config.yaml
d_shared_expert: 256
router_score: "softmax"
tie_embeddings: false
Below are experts of layer 9 (counted from 0) of a mixture-of-experts language model. Rows are named router (the router's row for the expert) and show model dimensions 0-63. Each number is 128 + 32 x the weight over its row's rms, rounded and kept within 0 to 255. Numbers have three digits each.
Before each expert's rows: a language model's description of what the expert responds to; "comes before" lists some tokens at least twice as common just after its tokens as in all text. This comes from a sample of Wikipedia text that the model never trained on. Tokens count by the router's weight.

# expert 1
Number tokens and digit pieces in dates, measurements, tables and infobox fields, e.g. 15 in 115 m, 9 March, 2005-09-08.
comes before: " |", ".", "–", "th", ";", "8"
router:106128076151174120177137107088132129132104122155130115180135101173119149135117163114147083147127142119085119114150129107113136170096119171172128108123175136170109144174120065141160120145115164

# expert 23
Four-digit years such as 2010, 2015, and final digits completing years or numbers after a prefix like 19 or 195.
comes before: " |", ",", ")", "–", ".", "),"
router:100124158157172139150174176128116106067102107136084156184151091109113119120121164131069107167132090073100095073144056127111163162085155093130136139148109157127100104097156126142114079151072133

# expert 14
Given names and later pieces inside personal names and surnames in rosters and tables, such as Thomas, William, -son, -bert, -ić.
comes before: ",", " (", "'s", "a", "o", "i"
router:180154070202108111157137116114135169170125151177132088119110082156153119119080176175114136174133106061076127144154084132108091084128163106186084190163079094187114154169105090087102106146112119

# expert 13
Commas, semicolons and linking words between items or clauses, e.g. commas in scores like 4–6, 4–6, and, but, including, named.
comes before: " and", " the", " he", " which", " a", " but"
router:163123145116097163133093105183156109167086142137059155098124133164131162117117181114157161139146149159136129096115174161179208124178157195155152165129123129157112142103068126112107167118177164

# expert 3
Word-final noun-forming pieces and whole abstract nouns, such as -ility, -ation, -ment, performance, control, order.
comes before: " of", ",", " to", ".", " and", " in"
router:171150116122133190129059164118090129128068107094141158155163123096154105137192119089169106146113085152113174143091186166106194063097115113081193098119127173128119148114111087145114103136169150

# expert 9
Prepositions like of, in, by, with, under, into, especially "one of", plus line breaks between list items.
comes before: " the", "-", "|", " a", " his", " century"
router:136202128148189176153149158100094206125112129160136099118167162132164113174128160088133158086093114114130115168094121125125153157171151152112098170181102176118106169113150193123076094161162117

# expert 27
Plural suffixes ending nouns (-s, -es, -ers, -ies, -ions) before commas or "and", plus years, century, well, itself.
comes before: ",", ".", " and", " in", " to", " of"
router:067137084117106111155131152121119107111099092128060105132196085140098084078142113130121143119141133098101175099117215117122132049124131117170109136102109125102154176160116074111118160152204133

# expert 8
Field labels and header words in infoboxes and tables, such as Total, Career, Team, Genus, Species, Registered voters.
comes before: " |", ":", " of", "N", "==", ")"
router:104135165081132127109149190106082122148164152122131095074176181164097128187140177084165137060126141115131175104100139182130161149056085080125153104095096171127085112080101177083137124150113159

# expert 5
Prepositions and conjunctions after nouns or verbs in running prose, mostly of, on, and, plus closing parentheses and suffixes like ing.
comes before: " the", " a", " to", "ed", " that", "ing"
router:187131149118134155099145085097125169105081164108112141138119165120130155087159126139109107188146096147129149058116141107133144164160063144111096099157177110123076152110141110129123153122126170

# expert 10
Copulas was/is/were after a subject, and event or institution nouns ending a name, e.g. Cup, Award, School, Championship.
comes before: ",", " in", ".", ":", " (", "|"
router:155148072099155107119123121160092135140119103073121163087081165137101126148187117163164115124132141165176180108168093120119168155133194109118119100156136142189114180117124146072107203125122111

# expert 17
Inner or final fragments of words and digits inside decimal numbers, such as Small-er, Car-et-aker, 6.19, and words like cont, However.
comes before: " |", "%", "in", "y", "e", "em"
router:086064123127137089161120118110152144081139182101123182167161169099092124153103164139137097143127128114159145126101094065147059074105149105138161085086097104132132157106113061129132124167118116

# expert 24
Sentence-final periods, including ")." and quote-periods, plus decimal points in figures, along with not, before, dis-, un-.
comes before: "\n", " The", " He", " In", " It", " She"
router:114153106092112128132117125146137077147127143101159084169140198193150099115097092147094144124134109167102152193113169088134118093210184177170150161098157117187170105117077102109162089086162125

# expert 26
Newlines, especially after section headings, infobox fields and table rows, plus the == and === heading markers.
comes before: "\n", "|", "-", "==", "The", "==="
router:142157169176113151129183115131144142120128085148119130170123167133161174118102115100165197160159132082179075128102106128159147143162173159195147097125111149113083130152138170115140171169184145

# expert 4
Pipe separators ending a table cell after names or places, plus word endings closing proper nouns, e.g. -shire, Democratic, Engineering.
comes before: "\n", " ", " 1", " 3", " 2", " 4"
router:099124127157162162119155079129133156127121140066137143106112114078131153116188127140049145104087154165101131142097107159100182156156159133175125094115170136123185102153121073072096085082089158